config = dict(
    experts_per_token=3,
    router_score='sigmoid',
    balance_bias=True,
    lr_router=0.00196,
    norm_eps=1e-05,
    rope_base=10000.0,
    optimizer='muon_variant',
    warmup_steps=200,
    batch_tokens=65536,
    seq_len=1024,
    dataset='wikipedia_en',
)
Below are experts of layer 4 (counted from 0) of a mixture-of-experts language model. Rows are named up (a neuron's input weights, with its number), down (a neuron's output weights, with its number) and show model dimensions 0-159. Each number is 128 + 24 x the weight over its row's rms, rounded and kept within 0 to 255. Numbers have three digits each.
Before each expert's rows: a language model's description of what the expert responds to. This comes from a sample of Wikipedia text that the model never trained on.

# expert 9
Word-piece 'st' inside words (Système, asthma, gastropod), plus word-initial met, Kn, elect, ret, and fragments in math or table markup.
up1:153088119140211119155154132121107153155118159120080135105129137122107080121180094144154107095114094142133138098116136110102080139143103112099115141117114122161160171142170139147186114138119130110180132122101133153147146133090092125153142101119107081136135124158107113135105100152152156101119188120129128176092108112127076112131113138133125130109142140127102103120150130150123157114143136113156133126122145169138134170139129145144136097145115071162147119129128100136138137103115129
down1:094158142168147153077166145139114151122171139143123117073152146132097095106118142123112134146098136141192133149090158187152134134135127140145132131123167089138134106102153148147099117124117096111085119113139154106141160128119102087118108115134135107134108107092137145130166165163117061135096118093119129112147105126142133122152117133094176127178118166133132097124123124130114128143112093122113109155096094102089148140153129110157094101144153149116141138110104165107153093126149111
up2:122167120132159156097142102134118135105114158108127107149156111146149174124101151169143098095119108117138119147157156100109164117140121110120094115124129142163148152114151128094128117154130156156132159145074080093141153146090169091103090086155112148113145129111169151107120109115115134110158133153158131153094117157093141141142098172186121109129141148147104144116127172122116126119127114087132112082111149097123122141106117105109166085097159098132162152128129127143150087142164106
down2:127159136133152144168132134163141145112124112130179124138148156132088108155105144108135135122104126141143110140128120138136117147162132127104160084116153113148113120117125099080089141145128118150115102164129169112155113130165118137115120095110089077160117134180141135158143116100154128134102147137180141169151161170132157116105158102179139090151176119119073120139151110169080140100138120133120131110111137098106135134123091141139146127110153140131089138118114055140147158119156093
up3:109164106099134107151155123095102174113152134152152130091132139140137112125126134131095111101122131105149166092113139128105093131040118113100131188144127156153121150127148090118160123138140116079147146160122082103139145152121079097132116116113102140173152132148096085130099135081130131087127146145135125134123137134117110100072122096142151113147135142134110080132066131131174124139122177115099107146130149092147125169124124158126110156150114151139141119140104127128106107113121127
down3:141127152143119167139116105103126108088123122086102091109113169168158165149112138145129116110161142098123124109124098156178138113113115126157126141162149104166067125133075126103122127129144106099134103095153169101146115157117113154084131173122139108119106150123101127117140157097111098114103135129154124142142079114128138115060120114150127111130150151115101133101065127142109117096107120152101127126152133117128123100071163145113098179167092096118145101152134121120120112113124137
up4:117101132123114138136129129114081164122132126126121098109161117123115153147114115146160167148144140094127133107109180128175153097101127084120123146099146127132130194094145127145181134144139115122126138118152121181118085153138157164130143126116095125117099095113168138147150106118150143186126128163118164127128110060087138126122087135176112114141179117138110096112124119125154125135087132119104166154111144143110116110135134114156137126144098142116136143145169139144085072145115088
down4:138136105123128162123110113130119125110123152155154089091123130134118143177130151137171115118116113143122146123151181138135084106126135132065100150123106105087179088128121137120134119158140116099176149115112157103162104132098139158160148129127118174124122126116135119160085101105139145128135141099118179150130133136168125122114113109079156100154118105138161176104144082131079154127147086143118134121108099154115109152105153138155168080121109116092106175123151109106148102127132103
up5:141162142087156140072109150140089154111120111124111114147092145122160114129111103133160139101090145117127118117130164157135162124091135115093139140071104131135170103084130129122109115133149109118125121142111188121155077104145110112146120120137125072131143136139142115121114137108130097123094114148111127108088111131104136120133080105135180102111111088132168090135140076153167108150163140157129148153109166108172108115128132088115112126161146097119126132106177148164116107103112114
down5:128164149115108110113103155129124150142119136117110145150075151161129147116154139110093168082129099125102139109130145141168174109149132111152130093112106157115144076110147126130120137175127151141126137144126142160111076069130127158091144151167102144165140136130150075153123158160150113138146117164087126136126111114092143129134133113132103114082094132136136106133159140072067136143164102131090110131122089116139120132130148120133173150129126125132110146097157127077118160145138090
up6:202107154142144121101126105146135153131120104144122161074144094124127117112159124141096122124124096142105132097133121132084102132081118090110117101130131100113135151140125128137139073140130111132088137116124146129097153119107143148093118105197135155112056156162100110164084121092147169152147122107129110128145125143118134130110145113143124143143128108085144114140125130143145107158166153132115123120134144113102077140118095085152096100141066151136110132148106120131146076126101153
down6:169094133118085126126129105101132135170134142156096124070155158128151102136075139195104136105152095122120155138128162114100132109149152109177104118121118135127134094136164113145104150164146102116086114119137095103117160082202107099122107122135122123113120144125103134143154142109115124146109115144091138105132128119159124153117112129118125146126130111112104104138087142119104126186111141108116086085133134102186094111108150130153096089116134112132087128123110119111162104117098101

# expert 20
Colons, semicolons, slashes and LaTeX braces after a label or value in infobox lists, coordinates and tables, as in Built: 1938.
up15:131116075140117137125110143108114135140104161137112158124099148131140132145057105121128097130108153106092139130101149103149134112169144105122162113117135185123132189131157110127109126134120133128152137104099126115148141139136145141162124116146104126136136126091129138135113166111127148093120104128105128136092127058125118109178124121131139105159141088084154089156115144108167157104138060144101103099110115113133140120149100134119128031133104077158107129144118140141147132133140130
down15:142132138096107073085155152153148142121121074080095155115132144116163097087129121159102145111180122123085116125119104136085107109126160139124123164168107134113112103178105121134129097108147113140140120164125111107097120160102095184127122125145107172082146133146160108108106108097092159108094136122103133129138098096161112112144125149099120106153114113146128099134143129116149111165125108108129126085163132110119103100146161115156155138135139155093112124146090115135169111149162130
up16:146104135119125117137143089122133091133141091139142134122093109093132156114148160144120113109125139131145154131161114143152088115214109160147088114108103076150154144118121162135151160125113103101120111169097079128123151163110164114102145165132108144121127121158098126144144142116137152146122143121131133077134115127133157094149144129135133125124105130129137115158122092096170063148091127136137127148133118105096078093165129145084142124138103157124161125112111101124124098121120051
down16:156090116148101151138130161120155097071127138133107120101103158153109178174101122145105138104081124139112150153154103092136137122118115091146142137140129130131129171136095154155127135105093149124087106187122125119126167080145148134139137083133121074134126144107109120128170138100156115109101130156141105095182137143133087138117115125095107119146107131089138150118107116112129095103088116102090126125155111143118083137135143171118124127091084151156111155119151127105154112087127114
up17:144132105095152083115143148157161126103108124129146120166196182151103126118132102139133105117144174157132128154102078173160139118088136181131123145170135145140169133128087145151135141084128097179163095111127124164148131154081134153131122126173127168108138133099103128125132150088117115133100114139136132148133093163162099140115129128086116124121127139134134103126144174096129145109124128143117091141125114147183136134116123131138128121092170129099124157117117111083095136146121104
down17:143129117158105117093077122128107138108114118097075139135122131066123123114149134116097142120117143115159084109113131156168166122130118138146094147110147139137132108121098140096134119129163155170156126146120147125119137140141130154173140115127133153095089083150117154131146127127097118077150175099139108110118110111164103129145106087137144110185121078095116164109146135118124154120166172101118150139150121148157151134116110091160096131107176096120122167116121146118118166077105156
up18:140144107111112139112122121144119111106144132087130166130136137142130142136107141098089117110143145189150102128150134133147087127134147116150138096120115132096141136133151167138153163122076140115140107149096152119104131118098089069134072127144136141083124175153149167161130084170131126161161177103148173132145095144113149133141093155117111138150117116152154111145103124125145158121119106104099118116154141154162095111166120115100159111158142096117156126182104148141186118140147129
down18:117139127133161118128104095161137167090135087106155115133122133101093135125097146132129119105149135165159140141101190128152097134126135096176131172144121125143110151165101116118135118110116124156140119115111126125120093137115096168162101117129116165102132130172137130136174099122138075087119125142134137151134146155127138117136087163143134127104118150155116093127130168117118168105138136121096124083137114092213169145120117164117175134117125104091136136197122119110122145110121155
up19:166157130154133129126126170097156114114110158135164118160136117128077138133130112106051119108115123154172141146140172146128129164099108100087142131115148156118139181138146115180141130130113135107140142149142079090141087124115125119145137126125126128111108094114116161128086117121161156132099147098113135106130095091102090162166109123147105114137129115115111109118149146114163095097107150184182128150111112135165139113149139128138131161120136163109115091134094153109114100117171104
down19:132156130135160148144125146081126127155092153108113116119148127169139126138135130089139119171148154108175111161128138083172113094086137116145145119165139127151161157109137129151146123138138155131125179100144144120097146061119120102127148123129156139129139129173135160123118139110136117122126097070080126164116129163150118096101147163113117173107129135153124098141143127132123103147102148133078164124119147124145077137118142105139121070088113164151172141138102114136121109089149164
up20:128141076129078108093154117191137144129142148116125101144136125146130158137123127092112116139106172130096141106166127154099118113104088126118137120127123101120161139170132149131159081127086118105124112102110100159148118143098105133118090143161117116133146151124195103112111102095153123184120118159102098104118131134117149104099126157115184139127160138124175107104128118147073138112142127095108145143101171147082149142143128084123149143116106136118146153176096119115126117138105138
down20:113113161147128130187139165112115174138110127079118127084135151103119111182126148126140107141129155134099123133085150152171082175131151156142145117101079167140145146107119141113142168108140139166103139182116107122078129125155114144093093123111155137130106139105098093142141141136096153149117160148152141151127104115140121119102157121105147128129172131162150124135113131120167131106110142145128158113127132091104122158112129139159156052152128141102138117113088120092143153097141113

# expert 33
Word-final pieces 'ic', 'd', 'id', 'od' completing words and names, such as Arabic, sympathetic, Alicia, Sheridan, Patrick.
up1:093157136113106158146183103131117130153118130159127150162110137153107154150122120103126118136111107152138139148163116138120108133102112136130096102113128135114080112141104084085122099098120140111138065131128154133103127172113090167086105182081110141134142145118102137123127130145131132113133105123183124117128143126114181105112091153141125126141174129086106168102111093128109116121165109152158132117101089136132079057128120099145148147124151117101115117102105169115105108124165128
down1:137114159140159119149169148156119177098155147140148123120127093099115118109163100104105125140126131168117119148107156111140173135150122146155184125124124148153113124123101119142127162146154134149052136139127171132136155113101155145110146134110108115115092145098156111114138145098090089088102151162155130111132122115131145153127175111171139095169087126111157109114162136144135122122151131186149104148109152108133135121098103138155187101122145168154134118118135146161121136133072136
up2:126129112136123126148105160101119118164158137098146111160123122116124106142138130122091095181138155104117161105143163111104126113156117124121112150115084136169175101118122114132147144124129146155109115128137135133104132099080110093129114160136163137090107115142073172099103168129087115138135111141108146132097160087094123131125147151109106125142088151135157107109150125137102160107123165123166152136130136139087143084048174125094120084146167137110115143119111134135130136106164172
down2:110098103123120080121149114155134105110123138143130124107146130161164118129135118111146081126131142111142108083097116142139093101142105151115106131154175165098107132138121127102128156142157129125110128126112137091179095063125091160092120108110118082192114140146123124096146127105140134147186152098125156137118123127082113140155104123098148166116107082127089126152135124108104107133161125152141116134117145151162170143154132106153126133075127117147136132117123129153169170161074138
up3:112117153128142174132108130140161122091102149142144136120120192183141108143117135148135095138092089161097079138133121122115139145114105179125092144114124138172125141140156139171165170108105132131164075107102112082170157136090120091142136170139150135136156120150111153117133128109133145129136153126123151153115113145158122117133126116090141152125119132179106109088170102126142145109143128108097079146076153143085091137138104109132128117139077118124140127111137091152142117147116143
down3:152136131155125121110125121132153117149139132163122085077102154126178085155118081159120140127120117140126160151125156153158155150128126126133126099146121132122126122110111115104124116122085116127147061142167102127101117079141105119095106089103120095140110148096186122112148089110146073146093095156114148130116122115095119094143106138108074092123151139126107137117097098117100124101192143164145159185169108118133143108130143154141127101155121137142124115160129109135151102127137120
up4:145120137153124149166102145095123143135097109121125111073126111126147161145151103107123114124142133108137166125109157110125145124103118116115128127109147169168110137146163128119187113100119101099152091120152122119174092138138149120139134121185115161138163128141146113158125133083129158080113129152144135134116150140111144137135139124131121119142152104114100127102132109142059105104090128101156168086167135116126140144170085134153149091098122180097110134156193162099091098106120129
down4:097152136117136083113137121152096153144114181116118116142119111108130111151122152141121149130168150115102069101136128137121146100125127129143133132092106059085108078135096127113151140122137095090126122131115115120142114115140132126149113119128146160163102151107138102143141126114153151116151100137134121128138112110122122116164119129112100140100108130152153129140123158122089156187191080155120120150077133156162125173140117088107128088117181098081114092125111120123162144085168147
up5:193116135122164105128110124114136112094142145165125097116177113099118122154129137115093128114101101177137132144120146127119116127110129104153121133096138127170168143093159142152156171092090139131137088103117111137177129130087123170148139106130115098155166122113150150156134091143185098119125172165152110159093115117100130134163129122156148136162110161126121119152119106124113137140104133138175130113100142106081149120113103064173110125097159128132122166161128142141110140125135120
down5:109150108128106166139163154130111128128161135129125103154103130143143108160155150097111137117134116122143122140146194118119163158062119147095161165162116114115096096085130126117161108176120122129078171132127097109093122137097172096092131107153118118144134126136108071136083167073115118135156123128112142142111106144118090143141141144103140101125131098130190134142169143158125120145124112089125140112145143112132099113118161129146134132129116136100158098109156178151118161112122148
up6:183132128134109094105117120169112122104152124142142117149137128113102152127158148084127104136129131085155115158142154099139163126123118140094132124115086106126128116129107122138141108155097133167134138134176136172114122123115098138132133121132103162126137115144140156095117109116130104177136191115098180169159164156109104122114096092197094197158154136164123114119164139135102099129120141119160117090134174102122118123121127118108138087149155109147143128158089153143125159144153127
down6:129133108116105148137062150082142102094102133092103140111152129121152137136112122192125152137149126142113133114134152134163164130154114103115104137116134107094152155143123134167171088106132122135120137130119149104152139118127118140122100182088108131141165166101135124074125151109100062125109110104175117144122168119127109070157074104118090150114109127101148130092143101090147109161104137102144145137165105139112114121154112107089109149093115138139121109120132118099161132131147113

# expert 18
Pipe separators between numeric cells in sports and statistics tables, plus semicolons in number lists, as in 16 | 153.
up3:121158147097143107145120139122101104076129127116137137154113155115151127137130153146130126085110097126072127203141142135149077120129108141144139126120155105130128083157112102126160151130070158178121113128087127137182133198142097136128101147140141165162135103157147111125107154134164138110134146119115093121125138163128137134136124153066135092193118132110133142108133111131120082122118120097081148145129089122139155106110136108112147103123108113126131109156133128113085109114107127
down3:113146143170067190125157112093141164104106159149110104079123162127136162133124137133154104161135113112155146110119187103144120132110133140149090151120107142093150137137081126162139120134142113094148143131181135132165126153125123117128110108085123105078109177153105118133158117114099118134156095141110135126103170109101139137147129133123140094096113107148129139104083129111145119121186128135147169116152116100089156118126104156112081132144134161132169106124153145098110127113137136
up4:129140160133112152167187094138113125137095141136106121101099119139148145113117137129084127121077143105127164141127140131066130149133125119089177124147118157152128075106109122172158142135111078140159108133113128156101099113124111115129168105096128183167107135119136124153121126118125113076092163116134121162190116132123118129116113148174101131138131110119105076104140128155098110146079097129120155151099161138142145109149105154089131131143123119092109152142147136113081131136143123
down4:114106094147109126114142133163157151121106122125171107158163136109195101128124115133139095127100103122141139099117107131135172116145138150133161153087088149130103103109135093100129133054133123127051131111098108111116158139146122111152113149149170104124141180141147137152114119153126114162132114109131128091139094095151104155105163163119198161134152138102144163120114146133154113157145131152119142095097146134139126148142126119124121146134112152132118154127130100184092150145129093
up5:131120090103150129151112130105151104149164132103096164119118148098124101143126130092153099121124140163111131131116105149174142174123131092150108101129165119146165130149137160150102126151139126072108108142153110159128078136090132125140116107144143064110122116138137142118116172114142163148108135142089167110098118065099134108131150104134110135155105103106160098165114143156165144065146113178125128109135130155112123107138152151156138128098132133117098157158129164114136147163110089
down5:109160145131139127116142082160100103103145130139149127124149118112080120112101125081158155172141134085121123132087170121124117108144134112143100137120150121108145132145134118116166067098136116090134148126157116128167095158119042136113137094129129082159125160154123162096154126130115132166129123127142146133105113106163136139108135155126117135129149154081106133113154174111108139110094129112127098148138149142116122107119127166152107126170152126120111053075126137088154124140136151
up6:116128088119104149131137153129132109111143139077107156156092142096162140110150110113080134097137139107138148125181125146091136142152101130154119107166160089100138112119142139148143073129157131158137154146143118079126101125119133120164093129124156138113141151135117119107092120101148117145114088167112155125123135102175124147147151147140159133153100111127110131133164121106174181157163125119121122087132117128063101094120131147161108184160166135127100169135107129164144116111110151
down6:118153125094168091150131143132162118167138091142119127157147130155123111110112177154141141118094135169120117085088138102145132109107130109146144142114108117130125157126131131135094140120116144122111108104144141154123138094158137156138162171123108092109160057151098102105105083114113172089149190121149133137130114148128107114149103114118132088144152160111149134140097144112115095090119075144094150168111125103126143131160129111122129113071073099114143164124107132107104137152140101
up7:108143112110157168104164139131131139131081115129108134131156105142131112159110071116141163143115140126175120126107133076126099072133147133106116129059137077115083121134103106154104121093105135138122172102108090096118111151120123133086098137133151116138135101144147150097100126079117093140109141114122111047128118130115090142125099133132101146097142120107164093126131087116122131157101104130100140117138100129124111142177101109132153128085151130132146102128136151121089151103138138
down7:126130164109114167143098149107098105118126134137162124076161147155119112140087128120136101122106111111154100126166144077102103110143124155146131157149131121116127130170132123134122136124115096109124115177120152163148130128157150161126147165120117136097137090154107149127085107150077144100155136088158135131116127108134095148154163163104120145157162146101123146144073123157131139125089133097133206106089139115118110121142201121119131129152127133150147120125137103133174152167109152
up8:134117123095146159176122144145145111161166146159118111140126143128173088125093116119103121119094120151106125162137088103114161122108106149127116152159119123110122130142085089170121158153079132127154186144108142133119184104082148132122125155135098121154150124173168121149112097083115119123173124122137102142125112121133112076146160097100124144150117097109174105147145095088110164148120121176162160143088118131138164136133145128116125105119099123146106163139138125106141152119158146
down8:084140119131097128126124091126123147146128125111124146114118125144126119132107163150113154104137091141167112071122136140145123099085118155098157152142122159100111107100113119077123105143146129100118157159124105109110160116111099087160086088142106073105121120103137160166118100117121173101114133112103114165137107177139141124114132123122149116186109141144141144114130134133135186088105155138167109095115127098112128169137094151117152153141116114170098151143124161112154166072115122

# expert 35
Apostrophes and curly quotes in possessives, contractions and minute marks, plus stray spaces and "of " before numbers, such as Gov'r, FBI's, 41'.
up1:126135124087141115103118113115142165121116108149105124101115125184135196083131104132127127131101159151131106159114139121095133117134127122085105174117145115138115129134141098143124118138126116150156103139161105156121126132087118098129136128112145131108143138099117141131160090150151098123101142078085162124136126114135148114115149113106106138086163156128088150114185121038098136101163165129141149119178100084136121109092144125129165107104145150109142154125083104123148096146139116
down1:111102094144118154100137150132111177130124124122098088130099128087150165132142128104117098083122111085131041134095095132134095145111123099140115130146124133117144163136156150141080108130134079145115089132140129129114147156130117099121114090103137090114127135118146118103120110173159109141153142102117158077158162118095155093151101112085155137119118104138135149125094085106113108086160068113156130143157126129107119126131133084114166128133111093133097110139154145122110134135117137
up2:127125121092130112137152147128113197118156102121113141129113134137164118130153132148117116123161166146103132128130112155160171095097124127134133129116124098117123116107107116123149107126177172146094127084125134184118143134103120099164133135157128192125124091175150105144172124127130112141122111168109125130119080129151115114161069122121126124135144131069122141106135115159109163139125178171117129134126106112100107141166118117162159160085103115116096151105121091110105167162146092
down2:112078157133145138115136164100114149134086129128123116140117147143142109102172142161170134147123142102098115108127172133144087095128132130104137134169135104092143092165125137154171051152118140134093131149135156149105161121133117136113143126096176126129171151128176145130125141105169145127109141147138134135135091130104141156194116079140114133089134155126082133120145146121134132099132149106122116113092112100154164098133143121107144147169132114137135117084167088165128133092111145
up3:124148158128123136122091127126119146086084126151075179105122158146124149186110100122143112097134112118153101115132113138124128110133117139120174139095112137089108136104166113127159131141138137121176169076119112141117134157130097155135057124141133139154123170125158154126164139137084143142147114138135162157154144159143096081154094106108141105115139171127090103114143099101143115143112126156079115110146111169122132124118112152144117147133104118147125116167170135172108139116094096
down3:150142092131122151113136164121132111133135119139125134113130108107077084130145146134085114174093109114159154164127166113164162132102112116099117172118132122124162155108082131180115125097181121128124123099139139057175111118164104108161145137141098111166132089096140177082152119148105143131138122116154107141141135134138124125134095084073125111180114136138088143125145117132111140142108095146101124135170123121105134138131128136133076110129102155112156123111128127148103142164126106
up4:160173114056101109095185138145108141133082144127130127131142121165132104119088143122115133085122095115109150121148183079137133132166120110129117125164143141145172138152090113149141143137087153136108151136138117112127142127121110123151125116172101109175119090140088121132139142108148121110116155126174130155102117132099162109128086138117144172154145179158119118085133116123113111129147150150130133122153078125090127106112074122090131114142114129161117121129139084103159131136117164
down4:109150106150123152141115136116115128148115121110133107119122140150142130116118136136181091136125101149087089127126167101150144101157115140142149124128130164146197132134155109127099115104124129176166100125133121115141129105126111152122116110126126105150122117109121117105144113125120107138154120180158076087135116177157104064138133125155112124133148126082098173125135159139138113108130130098124139092131134110082142087093122133141138125164074124118042150107135138108171137186128106
up5:140114128153123131140108137126116094117161127113074125165132134130117091118094177155114107200129153147177085089137091104144132113119124113102122140133158117147119155147166117121094154163090126128109136124161105123116115144126099114149131104094155088147104142085120179152138112128161091142109094148136165144151110136122091148142111134132104151160150155109176102158149133129152151130143130131171082121150100126134125128149111124147139154117146161145131158159123164148163143145186094
down5:126123123120133119122124137189154163118100118143103097136178101153128147121137131115131150098122115149122121120142095129142109132131117149144113083109130118117069045132135123125105168123169147140124187106118123103142130111121154157148139117143121177125092139139130123108170126144124125125106164132132147153149167176135097171099105118137116110142157153191124119131098150111142173132149122155144139126069133101100131112125160141086157124129182121128098137175146124101119130113169150
up6:146085110141151133094186195149137172166150121122151097127119126130116120144118123111129123116128151134110110091114131145073130158109150122146144116110134103190162138136120100137136167127140120115161111169138092109130127112139127121122118121110065105099125170174097157142129142082139159134083143151086095141133135116134157114113094124118105118096142096166127109102164111138132079097137137098112129130126107177143119158082134132170140135097108112117138164172135141110108128115129132
down6:159121103137151076107135152149122148075092167112124146133156112167111142136171119140117160100112114147122101118167130098130123134099111154145115122096097122122137099115134132151110133166109136133116096145135173109128134087126127098121131119141188134112130102127108126132120131157104177103122130146146113087135098135097133158187174140124110175120105105115119140098168123168131126150134141124168142127192143121151141171161100148072098120137105118133114116128165136089166099089118134

# expert 17
Pipes, dash separators and header cells opening Markdown tables of votes, stats or track lists, such as "| Party", "| Notes |", "|---|".
up2:113114088147134156155180126142172106127141097164156144125125109144079105086145111116103150133124128156090126090104124163097115101132102158112117094150134137119124127112172119140104125143104152136145078135166145103189133152144129165124123147178125131144128108181126156156113101133142157132123087150139159122139113153125121128133168124131127119142095131116149133120151142065140132164172124143109071160133138141159111183120105128090129146157093145107137098108158108115133129151144162
down2:129134116103150074126154159175130128112152127178102105133130140128125137141148145118121110176128172130139145126106156140151095124085117113149125156126139138162183127075093106115146100128162165141130126107179118148154158129102137123130132132131089152179178111116166078101118119107103124130138110116126130086155132128119087129145120148123158131133120131137164103101128127114123156072145125162065156134130099163139119106104174108139141101124148113132119118131151130119147185107163161
up3:148111131093168146138135098108196146131095134114120151146131141102150109148115129116107161163170120114150106125137091128172131147105147148147091171152092158132141132112145099129132106094140138151150151161159144080121146123077132143105136080140109158082134157139139145165152118146123129125111137130140123130079133167155149128123097118125074100112162125209126109145157153102151140090113146136144144115143121126126130099099116071155102118100119141150115134139139115110156161110117156
down3:160085126096184124155130081143124120113075138154131137151139171168148134107117090163110146114135164131109137124135132121099129141089128114113103099111144131131085120168101140155098112136123184140162110114139099126136113157120128142157116087143103146148159091092145110137121101127077137077134192146082110158150121172125131158097141138114119131139116162120117117166154133120129170122144115154112101138147124140122124099126109158110143201142090115136111170121121143157125132121125129
up4:126144089115123137153157134113115151128152139145131166141122141114175122137138108114147145118132106108146122083132129169111093143106085146151125109127104138122124113130110119112171143128160142101118121122139178129110147150122140187094105181126192161113112190140129120130169171124106161145110114092090103174126109152143130109128146123139113153084121083093140142108094115137141120133133128165157117157080126165171154127154101121116090123084132149128079087141140132132131156150147139
down4:144123112078112162089136149121147138133083138163138155122170100101123147135074139121082137112124134085092063132123149106156134081138091132093145126166142115135107129149152107123092091161128166123128150114073098100155111133107166114113130119152126122111122110137122158142081095135147116155147091099172128121163152179115091115125163126155109129084121132098160129140117120116083127150100141140129120133096172120117111132115142125162111144130108097143133120134117158126083120125137160
up5:120147146120169164106146105161132102123130136096119171125161152104151093121139078110096139174102134129110147157133133131129156106136109105114142141147146107119180168094140142118153089169139137118129113072106122143118106103162108122136080100139144126097137127163122110172138083126143125089132106113125099168170157132120124133133099143135115147109109133106153116142060136151141130116089111104097130091090125067122123119117069130084103119134150137136135117092138140143125140135108171
down5:080116110092140068067130162137111155139088129103108116092110081139143078068132134132144099130139112110122116124103154150097137146179108109150106125148148149149135142136123134121161142131116138089129103134153123138092098138087145121146154120128104164142163172112107105105166151122145170148143138132133112140193119112110120174118153163131128139140154137144107138124091167088126155108092117145165140131149132162134137120106136126098126129146111149065111166133150125110126134110117148
up6:158143098140124163071149110150128125083111146090076120124168119140138159135134117113144125082152175121115135088155118118126138148146104126143144128115143121136085148125130101086162134128088114110114144131153122137137108080145105157131150113131140144092145115122119128090144097158128096172143132192144149151068165120131100161107165146135139135140154164113117133150115117136124151144115091094139122134115110136132108080142124131135093161161113153090145110113140122178133110107118058
down6:154155134151128122133112103146159083132130152080165119115150147095130139098137118134120134162129114118114120132157134106170194144110158128155084103114156114142127107133100157106154130098121110120105090136066125111115136111130121131101118164114096168106110130126152125134113104171158076139131120140111114118089119126122142109118137132141149114091076133102132145113108142125122155172083123121160121190133140095103172146159170125160139138102099116101115140122089123146127085144165073
up7:136134108130161121137170134133159133099096141162109081147120092109115112125129127153085121176125127098109179114090106114118137142066121126093198130122145084140108097115178128134121102102145119168114100131135150122133122142137125102126119158141107127135095093161103124154074102141112137138115108121115143107117128156124113142135067143122134132140153129114136116143125082157119131111123170072087095148092148117124154119124103156134144137086158139154116114164142121102154116082168125
down7:170091139127123126114106128205102142152138151116118136106124096138115128126128141154120110153090110142130139133124143122105155080091100140096145109139133148095161097100157135101143105119121102130143133142108139116123158087108118091158173148087112127140128196127145133135129160104140093156079146133143127126134085101157147125098114124120110117150126098179164149143148129088136109136144162133058108120132115167130095170116120148081110093101110132097109113117100129137081119113122122